config.toml
d_model = 224
n_experts = 128
router_score = "sigmoid"
balance_loss = 0.00829
head_dim = 64
norm_eps = 1e-05
parallel_block = true
init = "uniform"
init_std_up = 0.0376
init_mimetic = 0.7
beta1 = 0.9
beta2 = 0.95
doc_mask = true
steps = 5498
Below are experts of layer 3 (counted from 0) of a mixture-of-experts language model. Rows are named router (the router's row for the expert), down (a neuron's output weights, with its number) and show model dimensions 112-223. Each number is 128 + 24 x the weight over its row's rms, rounded and kept within 0 to 255.
After each expert's rows: a language model's description of what the expert responds to. This comes from a sample of Wikipedia text that the model never trained on.

# expert 49
router [159 135 148 145 167 119 115 166 151 120 189 114 134 131 125 134 144 115 169 160 118 115 153 165 138  96  94  81 141 111 162 136 147  94 123 135 139 129 100 162 134 127 111 149  83  67  87 133 146  99 109 132 145  82 147  78 165 128 107 193 153 113  92 106 126 113 160 143  89 125 106 129 166 146 171 125 115 150 116 114 116 130 115 128 142 120 128 119 133 125 132 149  89 141 114  76 154 112 143  98 147 137  99 140 163 126 139 146  95 141 124 138]
down0 [109 160 137 125 131 105 126 109  88 157 111  91 114 123 153  77  94  91 171 100  98 107 124 112 156 144  98 135  90 111 159 121 137 116 140 112 168 132 107 100  77  96 125 124  94 126 152 107 134 140 146 146 137 149 139 150 168 158 114 130 153 157 138 101 105 140 138 123 114 123 128  97 112 106 133 124 164 109 156 102 124 139 167 143 123 149 116 132 116 148 119 124 102 118 134 147 154 174 152 105 137  87 163 126  88 136 130 107 147 126 156 130]
down1 [139 137 123 108 134 122  95  93 131 159 129 100 153 147 136 140 123 121 152 172 114 113 104  99 123 110 124 113 107 144 124 149 103 166 125 153 179 172 136 136 130 154 120 114 140 130 125 112  98 162 141 113  90 101 131 108 141 117  88  90 128 199 162 106 146  99 136 123 159  72 159 142 123 139  86  99 118 182 153 159 136 156 116  85 123 105 177 118 101 123 150 157 151 110 115  92 126 149 108 170  94 123  80 135 123 114 106 140 127 156 143 128]
down2 [176 159 139  86 142 102 110 141 118 131 119 138 111  63  85 104  91 108 115 127 105 127 155  97 123  89 112 139 128 146 101 160 120 144 139 131 124 172  59 147 128 124 158 153 128 104 175  65 168 157 113 157 184 136 122 123 130 101 118 132 149 112 136  89 106 127  95 176 140 119 153 114 116 142 149 101 139  87 106 160 143 124 151 133  93  93 159 115 103 123 153 147 124 183  93 124 108 100 167 149 165 144 123 114 105 107 125  80 135 116 151  94]
down3 [146 101 111 132 103 153  80 105 134 151 167 138 118 123 129  90 122 117 153 138  92 112 107 139  88 118 124  98 134 116 123 127 113 106 143 165  98 125 143 196 136  99 102 124 101 126 111 125 108 100  68 128 116 139 132 129  96 155 123 117 129  75 105 139 146 135 149  81 119 138 170  78 148 145 144 121 174 115 120 164 147 125 155 114 151 112 115 148  94 132 105 138 142 112 132 139 138  91 118  96 148 121 149 169 123 161 130 155 128 145 192 125]
down4 [ 86 179 104 146  96  85 134 145 127 143 131 123 106 134 117 142 107  78 102 161  90 166 141 155 138 149 158 154 104 107 110 139 139 126 131 114 113 124 118 114 136  89 197 141 115 150 161 140 118  98 122 130 169 120 121 132 142 142 144 132 114 169 111 125 137 149 123 109 153 104 119 138 116  92 146 114 141 152  98 169  86 122 118 136 140 169 130  96 170 121 117 135 111 120 170 111 156 120 128  74 159 161 109 114 135 113 115 141 119 167 109 132]
down5 [117 156 100 134 132 130 115  91 152 117 110  80 135 132 123 167 130  55 144 115 121 154 136 144 150 151 107 138 122 169 147 111 131 167 116 139 136 100 113 109 122 165 134 112 144 166 107 107 105 150 127  92  89 154 120 112 135 103  93 134 134 107 133 136 184 105 147 141 150 122 111 115 165  81 101 142 120 143 105 158 116 132  95 118 114 161 147 135 101 172 126 110  86 107 106 146 133 171 143 156 139 131  90 116 122  77 120 122 142 144 136 145]
Description: Pipe characters separating cells in wiki tables, especially after scores or blank cells, plus semicolons and dashes in data rows.

# expert 56
router [159 107 182 103 159 126 146 142 181 160 174 140 105 173 115 143 147 112 150 159 126 108 151 166 157 100 118 100 106 120 107 127 138  82 119 165 123 155 108 159 130 112 147 122 117 108  94 122 124 135 134 120 165 108 121  86 127 125 129 173 139 113 114 116 135 112 110 151 109 106 141  98 144 141 142 143 125 156 120 108 132  98 121 103 153 110 137 116 101 139 133 119  93 125  98 134 122 133 158 107 146 133 112 102 179 110 107 145 118 121 130 126]
down0 [104 102 123 137 184 148 159 103 102 131 125 121 119 108  97 105 125 122 126  74  97 123  79 108 177 128 128 111 111 155 131 141 120 118 113 143 117 123 145 140  91 147 158  77 106 123 146 125  99 131 159 150 123 110 145  86 168 161  79 136 139 162 134 109 124 148 126 144 117  73 150 107 131 158 106 144 103 117 163 140 151 116 170 108 151 118 153 112  97 124 111 131 167 124 135  97 143 169 130 120 145  92 132 160 133  97 106 128 146 158 145 158]
down1 [163 101 115 154 127 138 150 129 123 182  98 135 181 154 137 130 148  90 155 125 156 116 112 108 113 127 141 132 130 140 146 139 140 121  85 164 136 146 118  99 131 146 146 137 107 198 144  99  88 147 140  97  74 132 136 158 133 148 121 127 136 173 155 139 148 121  99  96 154  82  88 101 121 104  97 121 106 138 144  90 131 150  66 152  81 107 129 136 136 146 111 182 119 136 126 111  92 162 124 132 119 168  93 105 120  88 125 133 165 139 126 120]
down2 [143 121 105 125 120 128 120 108 198  99 130  90  82 141 125 121  69 125 118 125 121  88 146 114 113  98 101 151 133 142 157 151  91 144  69 103 127 200 115 150 138 116 166 133 169 135 164 121 119 146 107 134 171 135 126 151 128 100 106 129 128 123 149 106 119 152 135  97 155 151 137 159 133 124 100 126 153  88 184 140 120 136 126 144  82 105 136 113 118 139 147 129 126 139 135 119 154 107 164 137 132 133 119 141  99 106 143  81 137 162 125 134]
down3 [102 112 106 122  73 157 128 121 140 110 117  78  93  94 133 103 133 133 166 146 107 118 140 110 113 144  93  99 147 113 117 124 128 126 125 135 130 140 121 169 149 143 152 139 137 101  57 107 116 109 134 148 151 159 182 139  80 140 121  87 165 104  98 133 109 153 146 131  89 140 135 128 153 144 118  87 178 183 146 153 157 108 131 126 157  98 112 165 126 169 113 173 113  95  96 120 151 120 102 181 110 130 156 142 122  92 128 153  91 156 124 123]
down4 [129 142 123 135 110 113 129 115  97 147 122 126 108 133  94 125 137 150 103 127  96 136  82 123 138 153 200 146 123 111 108  99 159 132 138 152  72 137 119 138  78 161 120 145 125 158 106 124 116 100 177  92 118 153 125 131 135 132  95 112 109 142 119 100 161 120  85 168 150  88 103 142 123 128 136 130 137 172 112 111  90 131 158 139 157 105 114  88 178  96  95 158 111 154 105 123 159 132 150 102 139 126 116 118 109 124 134 136 138 124 135 127]
down5 [137 114 132 155 144 100 139 133 106 100 107 129  90 148 132 178 122 106 153 118 141 127 121 129 151 181  86 140  88 133 139 136 164 119  84 105 134 121 118 119 119 121 111 115 123 145 101 120  93 158  76 122 120 100 107 116  99 157 146 104 127  70 140 134 172 109 124 178 153  72 101 130 150  84 109 137  77 129  97 177 157 153 120 128 108 134 144 130 151 139 126  84 161 128 146 122 161 178 119 125  99 136 141 118 123 106 162 111 146 148 183 159]
Description: Equals signs in section headings, line breaks and zeros in sports tables, plus was, were and -or in names like Zorro.

# expert 57
router [167 159 163 123 148 105 143 159 124 111 185 119 127 150 133 145 151  85 143 124  79 145 169 181 148 110 106  84 105 159 134 121 152 121 125 126 158 149 130 177 125 116 111 145 116  79 117 120 132  93 123 103 181  97 119  76 170 162 143 169 115 135  83 120 121 127 111 116 117 111 150 109 164 115 185 156 129 145 131 120 109 117 112  98 135  84 119 135 108 150 123 136 112 132 137 113 114 144 135  95 160 122 131 151 159  98 144 113 141 136 125 122]
down0 [158 126  92 117 151 115 171 117 128 120 191  71 145 132 109 131 123 141 158 135  91 126 124 116 153 141  79  80 158 114 104  94 112 114  95 126 142 126 119 125  73 144 121  99  91 129 173 129 132 156 155 140  99 106 119 121 155 131  99 157 118 171 160 133 134 110  88 102 140  91 147 129 110 128 132 143  90 101 176 130 155 135 115 154 118 121 129 130  97 130  98 124 100 116 117 105 105 178 140 133 171 116 178 156 106 136 125 112 150 123 161 123]
down1 [133  91  96 179  91 124 130 133 134 160 138 151 118 125 142 133 138 139 110 129 117  93  94 130 114 110 123 113 108 149 119 146 115 159 123 132 115 140 136 170 147 152 137 120 102 155 134 109 135 179 119 105 106  71 124 129 123 129 125  91 135 181 136  91 116 139 151 101 149 143 106 110 119 168  82  95 118 122 118 103 107 158  87 126 157 115 167 122 161 129 139 169 104 149 109  91 156 116 149 134  92 144 163  89 107 121 128 173 140 122 133 163]
down2 [121 164 126  84 144 126  93 104 110 141 115 162  97 134 103 130  90 141 148 122 142  84 133  84  77  84 150 102 150 140 154 154 136 153 143 117 115 152 107 170 152 115 139 144 134 143 122 113 137 146 154 138 146 125 148 127 137 124 125 174 125 114 162  97 117 120 139 163 185 134 165 141 100  80 172 141 140  86 161 126 122 130 153 115  69  94 128 105 131 125 166 185 136 117 102 100 107 158 137 162 133 142 113 150 106 136 140 116 148 143 114 135]
down3 [131  90 106 117 104 160 145 116 140 125 147 120  86  96 131 122 148 114 169 154 115 120  82 143 104  97  57 125 138 103 155 129 147 115  91 143 122 101 104 144 146 129  83 143 126 143  84 126 116 107  95  98 133 137 164 122  98 146 122 108 124  70 100 102 128 153 141 118 131 171 130 105 135 119 129 136 174 150  95 162 180 100 141 112 149 114  96 162  92 138 105 161 135 124 107 158 148 121 151 136 110 157 129 134  97 123 107 126 136 132 149 135]
down4 [ 94 143 116 138  60 102 137  97 133  98 143 119 121 111 110 112 102 107 101 136 135 121 107 104 143 135 145 163 125 145 128 150 134 123 102 124  90 131 144 128 117 149 116 112 105 158 116 126 133 173 161  67 162 130 119 141 130 135 130 156 125 157  98  94 162 133 150 138 154  82  83 129  61 107  96 115 116 124 150 143 107 104 119 135 141 138 134 116 127 129 134 149 166 158 177 129 127 123 124  80 105 117 136 132 140 138  89 140  90 135 102 175]
down5 [140 117 155 131  97 133 126 158 149  77 122 101 121 106 104 124 178 109 142  97 142 173 133 127 141 163 129 131 124 138 140 102 142 143  76 138 146 130  65 123 185 142  82 110 117 119 116 106 125 115 126 109 100 127 107 143 130 160 145 150 124 120 143 126 113  94 136 132 115  93 124 157 173 121 132 137  91 147 115 111 170  90 132 130 142 168 136 132 145 146 107  68  89 136 155 159  90 176 133 122 102 138 127 117 122 159 128  89 123 142 145 136]
Description: Month names and day numbers in dates, often after On or in, e.g. On August 26, 2 June 1585.

# expert 62
router [114 147 153 117 171 110 119 154 191 117 179 112 128 144 114 113 146  92 139 149 113 120 154 155 167 156 140 100 142 131 161 132 166  73 113 123 137 126 107 165 124  85 128 131 141  92 110 116 201 101 146 122 144 126 143 124 131 134 143 148 153 130  99 104 142 100 111 132 142 102 128 107 159 153 141 151 128 136  96 140  94 104  95 107 155  96 133 144 103 128 133 163 101 140 100 121 121 115 141  97 174 150 135 142 131  88 132 145 100 122 136 115]
down0 [119 129 113 146 139 138 118 103  97 124 163 116 152  99  73 135 121 113 132  97  87 120 125 124 146 154 107  97 135 169 176  99 146  82  87 120 115 126 148 117  86 130  99 125 119 133 157 130  86 118 128 135 141 166 152  87 134 139 110 165  97 114 105 113  97 155 113  86 104  98 165 140 139 137 101 161 123 109 152 165 150 141 134 125 143 170 155 106 157 168 143 131 130 149 147 129 112 180 176  76 141  99 111 170 132 132 123 141 113  88 143 142]
down1 [ 95 130 144 158  75 134  78  95 147 141 151 108 151 114 122 136 146 140 119 172 157 125 113 122 117 117 152 138 133 152 157 136 152 160 122 128 151 136 134 150 152 123 123 118 133 145 145  97 101 144 135 109 129 135 101 132 167  89  98 133 144 188 158 120 134 150  83 104 152 104 114 121 152 143 119  93 144 139 120 113 121 166  76 108 126 140 131 124 161 145 100 106  89 152 144 106 131 115 123 146  74 122 132 113 121  63 112 155 149 143 120 164]
down2 [129 112 134 115 110 119 137  99 116 118 152 172  68 104 149 118  48 125 134 131 103  63  98 122 148 101 130 117 150 149 169 134 133 139 129 106  69 131 109  97 119 145 119 142 153 101 123 128 141 144  87 163 165 119 123 143 158 113  89 143 140 118 178 161 104 154 143 148 126 149 126 113 114  94 142 139 187 105 139 141 141 144 136 139  96  97 113 116 111 133 145 145 144 147 146 155 107 153 140 115 159 129 115 180 119 151 134 122 139 109 118 136]
down3 [138 116 100 148 117 173  92 133 103  96 152 109 103 110 102 140 119 122 124 113 116 118  95 163 125 127  98  85 111 133 172 120 186 100  82 163 110  93 122 191 150 120  86 133  90 121 142 117 147 125 102 134 129 157 161 119 121 126 126 127 126 108 141 130 117 127 112 149  85 158 133  85 156 151 124 110 151 115  88 170 142 120 140  96 161  91 122 143 123 177 126 144 146  99 154 103 130 114 125 143 160 137  78 150 157 129 158 128  78 127 150 132]
down4 [124 127 128 180 102  83 134 120 141 146 115 174 151 158  96 138 112 105 136 165 115 151  86 113 148 139 136 148 113 104 166 192 156 127 146 143  86  83  72 118 129 125 147 116 140 175 111 136 126 147 135 119 148 144 113 108 135 112 149 128 116 150 101 149 104 123  95 126  87  89 129 162 115  87  98 139 116 148 119 110 140  92 131 113 138 160 125  75 149 101 151 140 106 131 125 114 115  74 125  81 156 124 132 117 134 140 144 137 114 144 123 120]
down5 [102 125 143 120 119 102 167 113 139  89 141 102 105  90 115 172 139 125 125  87 130 125 168  72 145 120 133 122  74 154 151 146  95 159  87 131 126 131 129 114 105 122 117 155 135 126 151 140 102 142 106  91 113 128 112 156 135 117 120 120 138 142 136 133 157 101 134 138 154 113 126 143 154 125 118 141 105 161 103 144 139 131 108 139 108 145 139 108 101 138  85  78 115 128 168 138 155 128 136 150 114 133 127 109 110  65 157 139 136 175 156 155]
Description: Pieces after Qu- in names (Quatro, Quadros), apostrophes, and sport words like medal, race, battle, athlete.

# expert 55
router [137 164 145 144 168 151 126 167 120 110 149 106 157 128 102 122 135  97 157 128 113  94 163 161 133 114 113  90 104 143 196 132 157  91 169 152 132 131 145 191 133 150 125 123 121 100 118 104 139 137 116 121 148  65 123  74 126 151 109 124 135 145  86 139 126  98 110 132 114 154 135 143 152 136 180 129  77 145 105 111 130 149 100 129 140  94 101 161 146 123 152 138 115 113 140 102 142 156 169 131 127 118 116 140 141  84 136 141 107 115 122 144]
down0 [118 130 130 125 156 117 134 127 143 148 146 147 112 118 120 101 117  80 144 116  88 161 132 155 138 144 121 134  98 144 121 138 123  94 144 134 123 120 114  98  92 151 106  96 124 109 135 135 112 141 161 133 129  96 141  97 159 111 155 142 116 117 122  96 136 127 119  86 105 108 158 115  95 141  86 159 119 131 138 151 103 133 150 154 121 130 121 131 143 128 109 145 126 150 119 142 159 180 144 118 171  93 183 118  94 124 129 100 148 125 167 141]
down1 [118 156  94 168 132  98 132 123 145 133 115  99 121  75 121 138 143 126 163 135 146 114 100 130 106 114 185 103 130 127 123 130 134 162  95 161 153 170 114 136 130  88 132 113  82 150 125 139  83 162 125 115 156 122 112 162 129 104  86  94 121 140 149 111 144 158  96 112 157 102 159 102 125 119 101  74 146 151 133 165 135 123  96  89 121 141 196 127 147 121 155 119 124 112 132 121 195 108 123 141  85 143 108 133 130 130 124 166 137 163 118 148]
down2 [146 100 114  92 141 139 117  97 135 144 134 108 106 121 141 113  85 118 137  64 109 109 120 108 138 114 153 108 166 117 128 122 135 168 173 133 109 156 139 149 139 133 135 134 133 114 129  86 136 107 124 121 153 151 147 148 145 129 161 143 110 152 177  94  95 142 137 141 126 151 144 168 126 108 131 114 186  85 153 162 124  93 147 106 106  97  97  75 129 166 142 154 161 114 142 118 104 140 167 143 178 118 130 156 143 122 116 100 139 130 143 116]
down3 [128  86  99 106  76 151 125 147 126 138 147  95 110 112 132 107 106 157 156 141  89 147 122 147 109 144 103  84 137 122 130 121 118 101 131 125 105 145 122 171 158 147 106 141  92 113 117  75  97 109  83  92 120 163 148 150  67 139 107 143 188 110 101 152 123 185 123 113 111 141 142  91 197 142 113 102 146  99  94 129 116 179 163  88 131 115 126 121 130 117 143 149 133 131  94 145 149  83 142 147 110 181 143 121 129 136 140 139 113  95 139 141]
down4 [144 171  83 142 172 134 136 135 150 112 152 134 156 153 135 118 171 109 142 100 139 149 147  85 119 149 120 169 113 139 122 127 119 152 107 110 121 165 132 114 154 114 118 170 108 128 113 129 112 130 160 130 171 168  93 130 117  80  77 130 113 157  98 160 128 156 125 119 111  97  82 139 106 101 142 117 101 130 173 102  49 158 135 132  99 147 114  94 143  94  98 131 116 191 159  88 132 143  94 108 130 149 124  87 138 107 112 145 166 158 126 118]
down5 [112 111 119 163 119 128 137 127 127  96  81  99  87 145 101 114 152 134 137 118  97 174 135 107 151  90 165 126 114 124 146  90 112 147 108 148 104 100  94 106 130 128 115  73 172 157 110 154  68  98  98 112 121 106 168 163 115 150 121 155 134 193 160 141 168 108 143 183 133 117 115 130 118 130 113 129  93 124 150 148 169 144 167  90  74 136 185  98 134 109 111  98 115 111 172 148 155 118 129 124 128 130 130 116 140 112 109 136 159 161 140 133]
Description: The word in and time openers such as In, During, year, summer, plus final word pieces before punctuation, like g in pending.

# expert 63
router [175 119 131 119 148 104 116 160 137 128 164 132 126 132  68 123 114 100 141 136 120  95 153 159 130 109 115 118 110 123 144 127 168  64 134 116 162 148 132 135 132  95 122 136 113  79  99 126 167  90 132 135 159 144 119  98 169 152 111 143 148 148 110 104 137 115 110 154  93 135 124  94 147 127 173 136 102 117  94 106 119 153 133  96 154 127 130 154 122  94  95 176 112 129 107  97 123 135 180 114 147 140  78 149 126 156 137 163 123 109 128 131]
down1 [116 124 108 139 129 111 140 132 168 172 146 127 145 112 130 112 123 126 163 140 145  95 100 143 119 132 150 113 136 139 128 119 148 138 133 188 169 124 146 133 173 139 135 123 116 172 141  95 103 128  78  87 124  82 107 128 145 148 178 113 133 162 114  93 108 130  98  86 130  73  86 123  65 120  92 102 161 157 116 145  78 178 120 132 150 141 114 112 129  81 138 142 135 116 140 117 154  89 144 135 131 179 142 103 107 105 112 150 166 140 130 137]
down2 [105 137 121 120 168 134 121  94 138 160 139 147 120 114 136 103  95 120 131  90  97  92 111 106  79  95 136 105 155 142 133 164 124 124 122 106 141 170 102 144 130 143 173 147 137 124 126 102 147 156 142 119 152 111 163 112 139 101  83 145 116  98 115  99  98 150 138 169 143 152 140 175 109 119 146  91 204 111 133 131 138 138 140 129 109 122 118 101 147 125 168 144 123 148 126 135  81 160 139 145 123 128 115 144 110 106 118 142 152 101 128 128]
down3 [101 137 132 103  60 157 121 101 148 119  97 112  98 142 147 124 127 144 146 152 114 130 115 155 117 105  84  98 134  85 119 116 130 134  98 165 123 101 182 185 141 100  91 119 126 150 125 127 133 134 113 117 133 150 171 144  92 127 118 123 146 104 130 133 129 148 120 138 124 124 156  97 151 136  70 117 180 115 105 176 167  80 113 124 116  85 130 168 110 114  94 148  87  91 110 145 144 148 123 132 133 170 168 161 146  99 117 153 123 167 150 131]
down4 [150 157 118 156 113  99 113 114  94 113 119 125 122 102 140 137 118 105 137 143 128 166 141 141 128 120 161 116 141 118 142 112 120 133 182 162  82 115 128 103  70 123 194 143 139 190 140 123  89 145 140 118 186 122 147 146 113  98 108 134 124 104 136 162 135 140 101 146 113  99  87 145 119  77  94 100  95 141 122 127  93 138 145 132 107 153 100  86 142 121  95 162 156 107 153  80 102 129 128 113 116 133  84 122 154 136 136 160 157 117 131 170]
down5 [150 153 113 142 141 138 172 145 121 123 102 142 126 101 109 133 131 139 144 120 142 147 158  95 160 117 117 103 139 155 146 118 127 115  73 153 102 134  79 104 156 159 117 171 120 143 132 134 111 121 117  86  71 123 123 137 134 152 148 133 126 118 138 155 120 153 111 137  97 116 132 126 138 162 104 116  70 155  96 120 165 114 104 121 104 173 134  98 110 142 120 116  80 106 154 148 147 167  85 125 137 152 124 149 121  99 160 150 135 148 143 118]
down6 [137 142 123 185 139 176 135  84 113 137 116 123 158 147 132 134  85 141 142 132 141 158 148 136 128 139  93 160 148 102 110 157 132 114  96  95 136 133 125 124 134 109 151 153 101 122 138 103 132 129 149 151  67 113 177 142 148 187 141 109 189 172  93 124 125 147 123 115 146 124  56 130 128 109 122 139 149 139 111 120 108 116 174 139  88 131  92 137 120 156  99 131  66 111 179 150 150 136 143 144 129 126 155 104 148 129 114 113 154 141 119 135]
Description: Small number words two, three, several, other after his, her or the, plus family terms like son, father, e.g. her six children.

# expert 47
router [147 150 138 108 158 108 112 161 141 145 170  81 149 111 116 122 117  91 136 126  99  84 166 183 146 128 142 130 115 135 153 148 128  89 147 141 120 144 143 161 135 134 117 135 105 133 131 110 193  70 107 127 152 145 181  95 142 101  99 149 140 118 107  97 123 124 124 112 131 153 144 119 181 147 147 178 106 115  66 133  82 139 108 137 150  77 141 125 112 158 107 135  93 123 104 117 150 133 172 116 143 154 117 112 146 116 134 150  77 165 133 104]
down0 [138 121 123  95 143 104 147 112 149 177 159 129 107 185 125  97  78 127 117  95  90  87 108 141 146 154 117 107 127 118 140 113 157  59 120 150 145 120 115  94 127 161 135  92  89 113 131 130 103 136 154 115 130 121 178 104 116 177 141 155 140 148 106  78 132 152 139  95 107 109 122 107 120 132 112 125 188 130 180 121 144 133  92 138 165 133 144 153 155 177 102 112 154 146 100  90 110 177 133 153 116 125 126 151 114 142  92 108 148 127 132 140]
down1 [110  95  91 166 101 139  93 113 104 161 149 104 162 117 124  94 138 147 158 152 138 117 129 156 133 117 143  95 121 114 122 176  95 140 113 150 163 130 125 132 196 108 150 141 119 172 143 130 100 144 106  86 131 104 134 140 140 109 149 115 127 151 164 105 146 131 109 111 120 117 105 113 148  89 119  95 127 132 121 112  98 141 124 132 149 123 153 142 131 109 139 117 122 151 114 145 164  67 138 147 100 176 125 150 126 120 123 178 112 162 101 139]
down2 [111 136 101  94 118 120 115 124 140 118 138 110  87 127 115 116 107 122 125 101 108  73 121 119 102  90 144 112 136 167 113 152 142 122 110 116 134 150 138 171 160 143 158 154 140 142 120 127  98 148 202 142 190 135 128 108 127  97 139 119 118 123 155  80 126 149 148 135 131 113 128 146 115 125 133  87 165  85 148 128 137 163 138 128 107 100 122  96 143 155 154 184 116 147 110 139 107 134 129 129 129 123  89 117 123 106 124 127 196 130 125 106]
down3 [114 117 120 131 111 177 132 134 132 122 152  97  65 110 112 108 133 137 140 153 110 139 154 121  24 129  89  93 140 102 131 122 113  96  90 161 127 148 153 175 151 127  86 126 100 126 109 153 136  95  96  96 120 150 122 127 109 135  95 136 146 111  92 116 116 149 114 129 107 143 141 137 163 179  94 151 150 137  79 172 133 112 132 112 127 120 122 125 132 128 119 149  94 141  93 148 124 150 133 150 133 119 121 143 122 116 117 125 132 127 153 108]
down4 [117 154 128 126  70 133 118 100 142 140 136 128 113 106 121 146 120 121 124 135 101 177 140 103 111 105 127 167 132 105 129 110 108 100 136 170  84 122  94  91  81 116 156 127 124 163 158 112 104 154 132  95 144 136 120 135 166  80 111 119 118 101 104 119 140 148 144 132 144  65 100  96 128  91 128 143 119 158 126 111 130 126 122 154 125 149  93 135 161  67 104 136 159 143 124 108 127 118 146 103 145 130 135 125  91 121 103 177 134 159 170 150]
down5 [129 117 129 171 137 175 191 119 139 105  90 134  72  91  97 127 188 113 138 110 120  95 155 126 116 112 112 108 117  90 149 111 104 145  88 119 103 124  85 137 100  79 134 121 144 141  95 146  89 131 105  94  81 133 120 119 131  99 136 143 137 116 129 141 147 133 143 159 154  87 124 112 163 115 123 130 110 139 124 137 156 112 115 109 105 173 134 113 143 107 111  89 109 102 188 146 160 156 130 127 154 115 111 119 109 102 153 112 149 135 125 153]
Description: Personal pronouns and auxiliaries in narrative or biography text, such as he, him, his, it, has, had, himself.

# expert 46
router [115 146 130  98 178  94 138 160 146 127 146 154  93 129 124 129 166 120 155 106 150  96 152 130 150 131  99 111  89 120 153 137 128  90 144 127 160 130 131 157 138 105 101 175  82 120 119 112 154 106 108 167 177 121 160 113 179 121  93 154 161 127 132 114 105 111 156  90  93  86 116  87 116 120 155 148 115 139  99 134 105  81 101 143 137  73 179 146 135 137 128 163 125 141 104  95 119 136 130 119 130 134  84 119 147 150 158 117  97  94  99 164]
down0 [135 174  93 132 127 140 117 111 115 138 121  99 133 117 149 111 154  85 120 123 108 105 122 154 192 192 121 108 129 167 133 152 184  88 117 162 147 117 118  95 105 147  97 113  93 167 132 117  82 130 133  98 129 113 110 142 154 152  79  99 130 123 145 103 101 128  95  84  94 130 130 133 151 105 155 139 104  93 164 150 101 118 123 146 126 101 159 154 109 147  78 118 117 164 148 122 149 166 149 158 119 109 119 142 129 145 115 125 113 113 146 112]
down1 [151 128  99 137 114 111 136 141 127 157 116 104 163 106 162 149 151  91 121 167 149 117 134 145 118 121 162 137  99 124 154 171 127 167 104 188 157 133 112 166 187 145 148 116  88 180 116 145 126 126 124 102 131 111  70 115 127  86 134 114 109 137 145  78  97 154 102 117 164 121 134 126 111 107 115 127 130 135 159 114 120 146  82 169  96 118 123 158 131 101 136 156 141  89 157 115 123 102 135 145 110 142 126 121 103 138 110 158 183 152  97 135]
down2 [116 129  98 135 124 150 148 124 124 146 153 118 120 134 114 134 104 167  92  83 119  93 149 101 131 100 110 113 152 134 123 125  98 147 147 120  89 143  99 150 165 125 161 192  88 119 148  98 123 160 109  99 195 101 185 128 155 106 153 178 154 135 126 140 120 135 137 146 187 105 159 137 110 165 139 104 143 102 108 173 152 146 132 103 109 123  87  95 172 135 126 126 150 132 124  94 115 129 132 142 129 155  87 130 145 138 198 134 138 102 123 134]
down3 [100  98 104 100  88 167 146 103 147 153 128 118 111 121 120 100 104 137 126 135 109 155 150 110  85 174  74  72 137 119 132 137 162 103 148 118 134 163 145 124 136 113  88 110 104 122 124 113 156  89  95 114 158 156 150 122 133 155  82 134 130  96 102 144 140 121 146 123 128 145 123 110 153 165  93 124 193 141  95 171 154 125 165 140 121  93 102 112 123 162  80 170 142 163 122 128 159 147 152 136 105 134 121 167 124  81 107 150 102 158 129 143]
down4 [ 96 148 108 110 131  70 106 131 129 131 158 176 154 132 103 106 116 143 102 101 119 147 156 100 155 129 147 176 100 117 135 144 153 165 120 169 101 124 131 117  78 119 102 126 136 168 116 165 138 101 130 135 150 138  97 136 184  90 114 107 150 139 121 120 108 130 107 103 153  96 123 125 115  89 128 136 135 153 129 160 112 111 103 154 111 119  85  78 118 112 137 169 137 158 125 104  74 129 121 113 144 137 114 110 105  87 124 127 128  89 139 135]
down5 [155 132 110 111 120 143 169 119 133 104 111 123 100 102 126 135 192  94 115 102 125 114 155 117 207 110 106 125 145 137 152 125 121 133  73 143 125 133 108  98 144 113  99 120  80 190 118 114 103 169 125  74 155 114  75 167 107 110  98 151 121 115 136 152 141 108 142 122 145 108 116 131 145 140  98 126  90 160 103 150 179 127 176 138 101 164 111  86 156 116 127 114 109 111 131 133 149 153 132 129 169 125 115 135 116  91 168 130 124 122 159 137]
Description: Mostly "the" after of, in, to and and, plus word-final pieces such as he-ll, reb-el, Marsha-l, De-ad.